Below are experts of layer 3 (counted from 0) of a mixture-of-experts language model. Rows are named router (the router's row for the expert), up (a neuron's input weights, with its number) and show model dimensions 80-159. Each number is 200 + 30 x the weight over its row's rms, rounded and kept within 0 to 999.
After each expert's rows: "gets" lists some tokens that make up at least twice as much of what it gets as of all text. This comes from a sample of Wikipedia text that the model never trained on. Tokens count by the router's weight.

# expert 21
router,196,229,193,177,119,198,211,199,221,245,171,209,227,214,219,203,169,228,206,217,220,195,204,234,266,183,235,187,210,217,226,134,178,209,213,143,176,187,203,256,197,228,244,217,164,177,238,245,175,231,200,207,175,215,196,197,239,143,172,201,191,182,218,178,228,198,230,166,218,200,180,219,220,192,167,167,199,184,172,259
up0,170,160,181,138,158,182,214,178,217,211,185,209,263,191,205,251,171,161,255,242,194,145,192,184,208,215,206,200,207,222,223,204,151,180,211,176,136,198,251,216,219,168,191,264,161,139,242,197,152,223,199,117,212,192,189,199,235,198,252,200,217,221,260,212,201,204,162,146,212,228,153,179,171,171,164,205,177,240,186,176
gets: ",", "ic", "o", "a", "|", " 4"

# expert 1
router,225,173,237,160,177,220,169,172,219,164,269,136,176,220,161,212,235,207,237,137,195,113,235,219,222,223,250,185,190,293,187,230,187,208,142,241,184,179,230,198,251,206,199,233,182,198,215,176,227,179,203,213,200,222,167,204,170,221,221,174,186,233,210,226,186,231,193,199,179,188,238,164,188,194,135,182,200,194,177,250
up0,228,154,196,191,265,217,214,197,193,145,215,178,168,207,161,254,215,185,206,214,209,156,180,177,225,207,185,122,189,204,228,224,175,215,226,180,197,189,209,227,230,189,229,191,227,239,207,232,219,189,167,183,185,228,258,187,229,223,221,170,192,154,198,199,236,239,215,203,148,176,196,187,241,162,172,232,179,211,177,249
gets: " B", " P", " K", " S", " T", " M"

# expert 8
router,214,201,179,200,226,159,236,170,176,229,170,208,217,215,180,200,242,129,133,239,145,200,199,204,223,206,172,203,212,220,139,242,197,209,241,244,200,198,235,182,250,189,206,231,225,211,216,160,160,217,186,105,230,189,203,165,193,187,178,176,208,205,182,172,212,201,240,202,171,201,192,144,196,166,221,196,182,199,183,154
up0,199,135,199,233,182,214,261,172,209,194,163,225,173,183,217,223,210,194,190,174,201,196,230,219,190,220,189,185,195,241,237,225,151,194,185,200,180,138,190,233,205,199,235,211,191,211,222,192,226,172,249,170,175,204,180,174,209,137,144,199,173,191,162,200,274,232,201,205,204,263,208,219,180,234,213,245,208,168,182,198
gets: " |", " (", ".", "h", " 18", "k"

# expert 25
router,211,204,210,181,205,201,120,183,226,183,184,199,192,175,163,232,252,214,188,239,299,199,213,189,233,213,200,205,186,203,198,218,154,231,198,197,184,194,213,204,163,190,121,180,193,263,228,246,217,222,146,143,205,197,241,217,165,236,199,167,218,229,225,198,181,199,195,202,163,176,225,184,215,252,168,177,231,171,100,220
up0,138,180,172,195,227,190,207,199,165,250,155,184,211,195,208,210,181,197,219,183,231,186,216,205,252,182,168,244,199,210,235,222,211,194,201,256,239,196,191,195,185,199,143,175,164,194,166,240,172,217,139,249,196,201,209,225,137,226,168,203,194,185,228,219,184,189,210,146,208,235,188,171,183,245,198,158,214,218,169,156
gets: ",", "),", " –", " —", " -", " as"

# expert 0
router,157,209,214,186,162,218,181,264,265,216,215,173,227,217,224,164,240,173,201,248,90,225,178,198,161,230,197,213,288,144,203,241,244,151,167,194,234,202,151,197,234,239,251,198,181,199,207,201,182,202,246,200,227,232,140,160,202,187,204,173,184,217,125,222,208,202,231,204,198,209,192,178,194,221,183,214,190,216,209,256
up0,191,231,271,163,204,226,165,204,146,221,203,158,194,147,194,176,176,128,229,219,189,163,252,256,215,156,174,196,210,194,231,213,234,150,196,207,218,197,120,217,236,176,171,205,182,182,201,207,218,185,215,223,187,224,186,194,186,217,212,199,245,190,176,184,183,179,204,206,200,213,192,236,196,235,171,174,259,171,178,194
gets: " (", " \"", "-", "/", " ", "=="

# expert 22
router,174,198,206,161,216,202,211,195,223,185,160,200,161,184,148,207,192,220,217,245,189,118,201,211,174,151,197,215,157,238,201,258,231,148,200,163,184,214,241,199,213,146,200,232,184,277,204,195,195,229,184,248,233,232,200,222,210,197,210,207,182,231,178,228,210,182,174,217,232,214,178,150,199,226,201,208,210,213,185,184
up0,210,184,190,168,145,190,190,183,209,148,208,189,184,201,179,181,164,210,209,226,213,220,164,185,205,168,230,182,212,188,278,225,173,190,257,253,208,195,194,236,190,192,175,204,197,251,150,224,225,192,219,198,253,167,152,204,210,251,195,233,223,214,202,187,215,216,219,172,258,185,256,205,254,225,160,191,199,143,203,184
gets: "-", " was", "–", " is", "==", " were"

# expert 4
router,174,226,246,179,202,122,197,190,189,234,194,199,202,181,220,206,183,213,246,145,167,235,146,173,190,160,185,195,217,250,196,244,189,163,207,181,180,214,230,199,195,252,200,190,214,225,212,182,253,163,202,215,179,228,195,231,146,208,185,197,260,200,206,175,175,228,191,229,182,207,190,218,166,203,201,173,170,228,243,233
up0,129,221,200,201,161,223,210,205,195,170,176,208,218,198,254,179,245,172,205,200,211,193,161,264,152,157,209,145,202,192,199,197,179,268,222,205,199,214,225,181,176,201,192,177,177,250,172,244,187,198,215,251,259,143,205,211,160,199,228,220,150,207,227,256,168,185,226,210,184,213,178,237,172,193,211,176,200,190,188,138
gets: "|", " was", "ed", "ing", " for", " had"

# expert 20
router,163,206,218,208,207,194,217,185,217,202,197,163,196,152,198,213,212,225,183,209,160,176,200,110,177,197,212,173,136,147,225,128,184,173,229,198,238,169,201,225,190,182,200,246,216,206,231,182,224,244,159,203,163,203,207,235,180,227,161,220,240,145,174,169,209,194,248,184,194,179,256,213,221,174,225,184,146,205,223,210
up0,155,237,163,150,268,219,214,196,258,186,193,184,159,175,263,188,169,221,203,261,171,192,115,176,209,196,210,227,182,245,256,166,216,185,250,207,180,213,200,199,254,162,166,194,177,245,239,174,233,210,218,163,236,195,270,183,227,235,200,234,169,237,176,255,163,184,196,228,169,231,183,223,168,158,203,150,195,116,205,182
gets: " |", ")", " ", ";", "\"", "),"

# expert 15
router,214,213,229,213,177,207,170,212,173,178,151,223,192,200,191,188,195,185,213,221,203,212,208,239,201,240,189,215,220,170,196,164,193,242,238,246,201,161,180,191,220,227,176,210,197,203,204,217,231,189,214,95,196,230,203,188,227,169,229,154,158,218,195,153,228,180,222,194,211,238,203,140,219,247,181,228,201,217,242,295
up0,258,197,230,186,174,179,211,200,189,205,159,209,220,158,198,233,238,215,212,200,183,238,166,181,143,201,174,197,150,221,179,199,189,187,222,161,149,148,129,117,194,177,169,169,177,226,206,220,206,228,222,130,234,142,168,146,233,226,243,101,201,186,239,241,238,191,220,229,149,148,155,244,207,242,167,220,215,175,197,174
gets: " the", " The", "The", " this", " between", " other"

# expert 11
router,210,176,212,159,181,233,187,150,160,235,220,181,208,240,232,229,146,239,157,179,220,245,209,203,194,200,219,182,207,179,191,266,211,245,193,158,196,228,164,173,238,236,203,240,178,188,175,214,195,160,199,208,183,188,149,175,198,184,147,212,186,261,193,265,173,171,182,226,201,150,199,230,210,143,235,192,216,188,256,208
up0,181,202,204,149,188,208,134,225,142,187,120,202,201,215,150,208,178,192,230,219,246,250,171,177,242,177,210,239,193,179,266,167,129,194,179,194,184,252,215,252,200,184,250,175,216,218,212,242,224,196,197,225,141,184,156,207,233,184,189,192,221,183,161,206,240,200,231,194,200,262,163,219,173,181,167,203,230,159,150,204
gets: " |", "|", " M", " life", "N", " /"

# expert 9
router,239,208,199,222,202,221,203,213,150,178,225,168,177,182,184,195,204,203,226,154,149,245,210,227,195,206,205,207,204,233,198,245,223,159,203,150,208,208,157,219,259,200,189,150,201,123,215,206,217,171,244,157,168,179,240,200,182,236,155,223,237,121,196,209,232,261,240,217,161,252,213,204,238,239,160,141,184,169,229,207
up0,207,228,181,202,251,227,198,143,171,226,193,193,244,201,171,213,194,225,246,185,225,208,149,210,213,173,197,215,217,205,216,174,227,242,202,190,221,238,138,239,158,277,164,197,245,175,189,162,168,188,237,259,216,251,150,171,140,199,201,213,235,210,225,201,160,192,223,214,193,193,303,199,169,210,221,201,183,158,214,206
gets: " in", " |", " of", " In", "In", "in"

# expert 3
router,236,219,147,158,217,196,229,193,237,181,163,207,190,171,197,180,217,234,134,141,229,214,223,169,134,178,215,195,245,183,208,170,249,171,193,187,183,201,216,186,182,171,212,231,204,225,182,246,221,227,247,312,138,187,165,198,185,175,246,230,181,195,193,203,201,214,227,219,204,190,244,195,194,162,261,186,166,206,186,165
up0,211,255,247,246,199,182,194,200,239,232,196,138,255,200,204,255,206,232,227,211,191,196,263,196,87,197,190,164,124,222,188,181,220,183,191,215,249,157,207,186,183,193,162,193,194,201,157,226,228,172,193,192,159,277,219,157,245,186,189,222,168,209,184,130,180,225,155,190,225,158,196,169,180,201,240,201,168,237,200,183
gets: " a", " to", "'s", " at", " his", " he"

# expert 19
router,201,164,171,214,183,247,204,231,198,157,190,233,200,192,170,240,190,211,212,220,220,207,168,212,238,183,160,180,181,138,172,164,205,236,208,198,180,195,181,163,188,181,171,188,208,168,235,211,191,230,235,228,229,197,171,170,173,206,234,194,194,178,234,203,173,190,191,195,190,203,250,215,240,146,267,193,232,221,261,203
up0,247,199,176,228,222,243,193,212,225,216,213,222,179,177,179,179,185,244,184,224,176,195,145,202,191,147,223,112,190,214,223,222,197,170,218,159,107,187,226,226,205,218,212,149,246,222,179,192,139,193,196,233,229,251,147,199,200,193,188,191,137,140,239,172,227,224,205,244,186,182,192,220,208,195,141,219,281,179,173,190
gets: " and", ".", " on", " or", " but", " &"

# expert 7
router,190,179,219,210,226,197,174,248,220,198,204,228,229,204,239,186,155,238,237,177,231,117,205,203,172,207,228,216,189,206,192,193,181,224,149,193,209,221,202,259,164,156,265,234,185,191,246,146,220,222,186,255,193,191,220,215,197,228,126,228,236,204,210,150,174,207,118,211,187,220,212,272,146,220,217,128,240,181,120,159
up0,230,258,172,213,221,208,221,158,201,233,128,168,174,189,259,159,144,210,239,252,225,195,227,197,169,161,208,214,232,181,199,189,205,179,200,222,213,180,176,206,187,149,195,184,223,217,212,138,172,188,193,193,205,193,216,163,209,151,204,235,200,183,160,205,143,192,204,220,204,252,210,231,221,245,132,195,214,162,197,252
gets: ":", " two", " all", " s", " /", " 4"

# expert 29
router,144,155,211,203,191,174,197,195,229,205,228,232,172,179,221,214,207,201,268,160,186,138,193,187,201,216,224,247,207,213,226,176,223,192,179,177,274,169,204,198,221,189,240,232,208,213,235,190,189,214,230,243,228,175,181,163,178,162,258,236,190,243,229,225,207,192,190,223,210,244,199,173,211,191,204,177,206,198,133,164
up0,256,161,202,200,186,186,237,184,154,196,210,232,216,205,249,180,201,210,241,229,169,214,204,221,223,177,206,193,221,190,235,228,185,198,248,133,185,191,221,144,193,227,178,127,216,188,184,193,209,191,170,177,216,211,247,246,219,188,213,198,186,205,203,169,126,202,213,197,268,251,156,236,206,211,172,198,184,187,233,172
gets: ".", " is", " 1", " was", " to", " with"

# expert 30
router,170,147,192,194,208,196,219,151,238,258,249,258,204,170,223,248,242,152,321,133,193,149,212,252,246,189,245,222,193,225,191,160,261,192,216,197,291,206,213,187,167,188,189,160,178,230,220,194,164,160,216,233,176,160,187,205,192,217,244,192,199,238,221,179,201,212,223,215,208,217,146,208,220,221,142,241,170,160,132,174
up0,166,227,226,227,189,245,229,132,192,226,230,170,191,150,169,174,229,273,191,232,222,184,186,195,214,207,196,179,204,196,221,193,223,172,201,153,214,195,190,200,196,220,223,204,154,240,190,221,156,174,194,256,170,257,216,195,168,219,172,182,226,195,165,237,239,175,190,217,136,176,174,192,188,199,164,251,190,249,207,174
gets: "\n", "\n ", " MPC", "==", "===", " =="

# expert 2
router,175,148,205,188,213,168,233,205,208,208,202,161,195,223,183,173,222,223,223,141,206,170,188,209,233,230,229,228,231,270,180,174,209,205,203,257,193,212,191,203,245,200,195,190,195,206,202,229,150,246,154,182,198,209,194,175,179,170,246,212,219,208,254,238,223,193,198,214,223,198,193,112,217,177,270,209,182,219,197,198
up0,183,190,167,114,236,145,204,191,221,243,240,225,249,197,182,253,199,197,200,222,156,189,192,169,222,207,222,203,207,243,174,214,196,129,220,258,197,195,157,192,225,235,156,232,181,211,174,262,187,207,186,175,173,209,203,251,200,190,219,164,209,139,186,190,201,193,214,138,196,220,255,199,220,207,161,186,236,185,158,222
gets: ".", "\n", " that", " which", "==", " it"

# expert 5
router,195,212,191,195,200,199,199,150,184,223,239,190,211,249,190,194,196,166,234,244,202,182,237,187,191,183,189,227,173,189,223,169,182,200,184,245,145,201,183,210,185,219,185,162,201,182,205,209,171,218,195,221,168,249,168,236,236,187,263,198,194,183,149,185,190,159,190,212,228,227,181,265,192,211,141,226,208,211,188,221
up0,192,198,209,199,188,180,201,189,229,181,194,172,227,225,173,215,190,150,193,238,210,165,199,158,145,191,236,192,187,153,218,187,189,195,224,197,221,208,199,204,156,168,193,192,230,210,217,169,147,215,267,193,206,209,193,175,221,160,231,211,208,156,209,200,196,206,149,217,274,141,220,212,167,186,165,195,221,185,218,210
gets: " of", " by", " with", " the", " and", " from"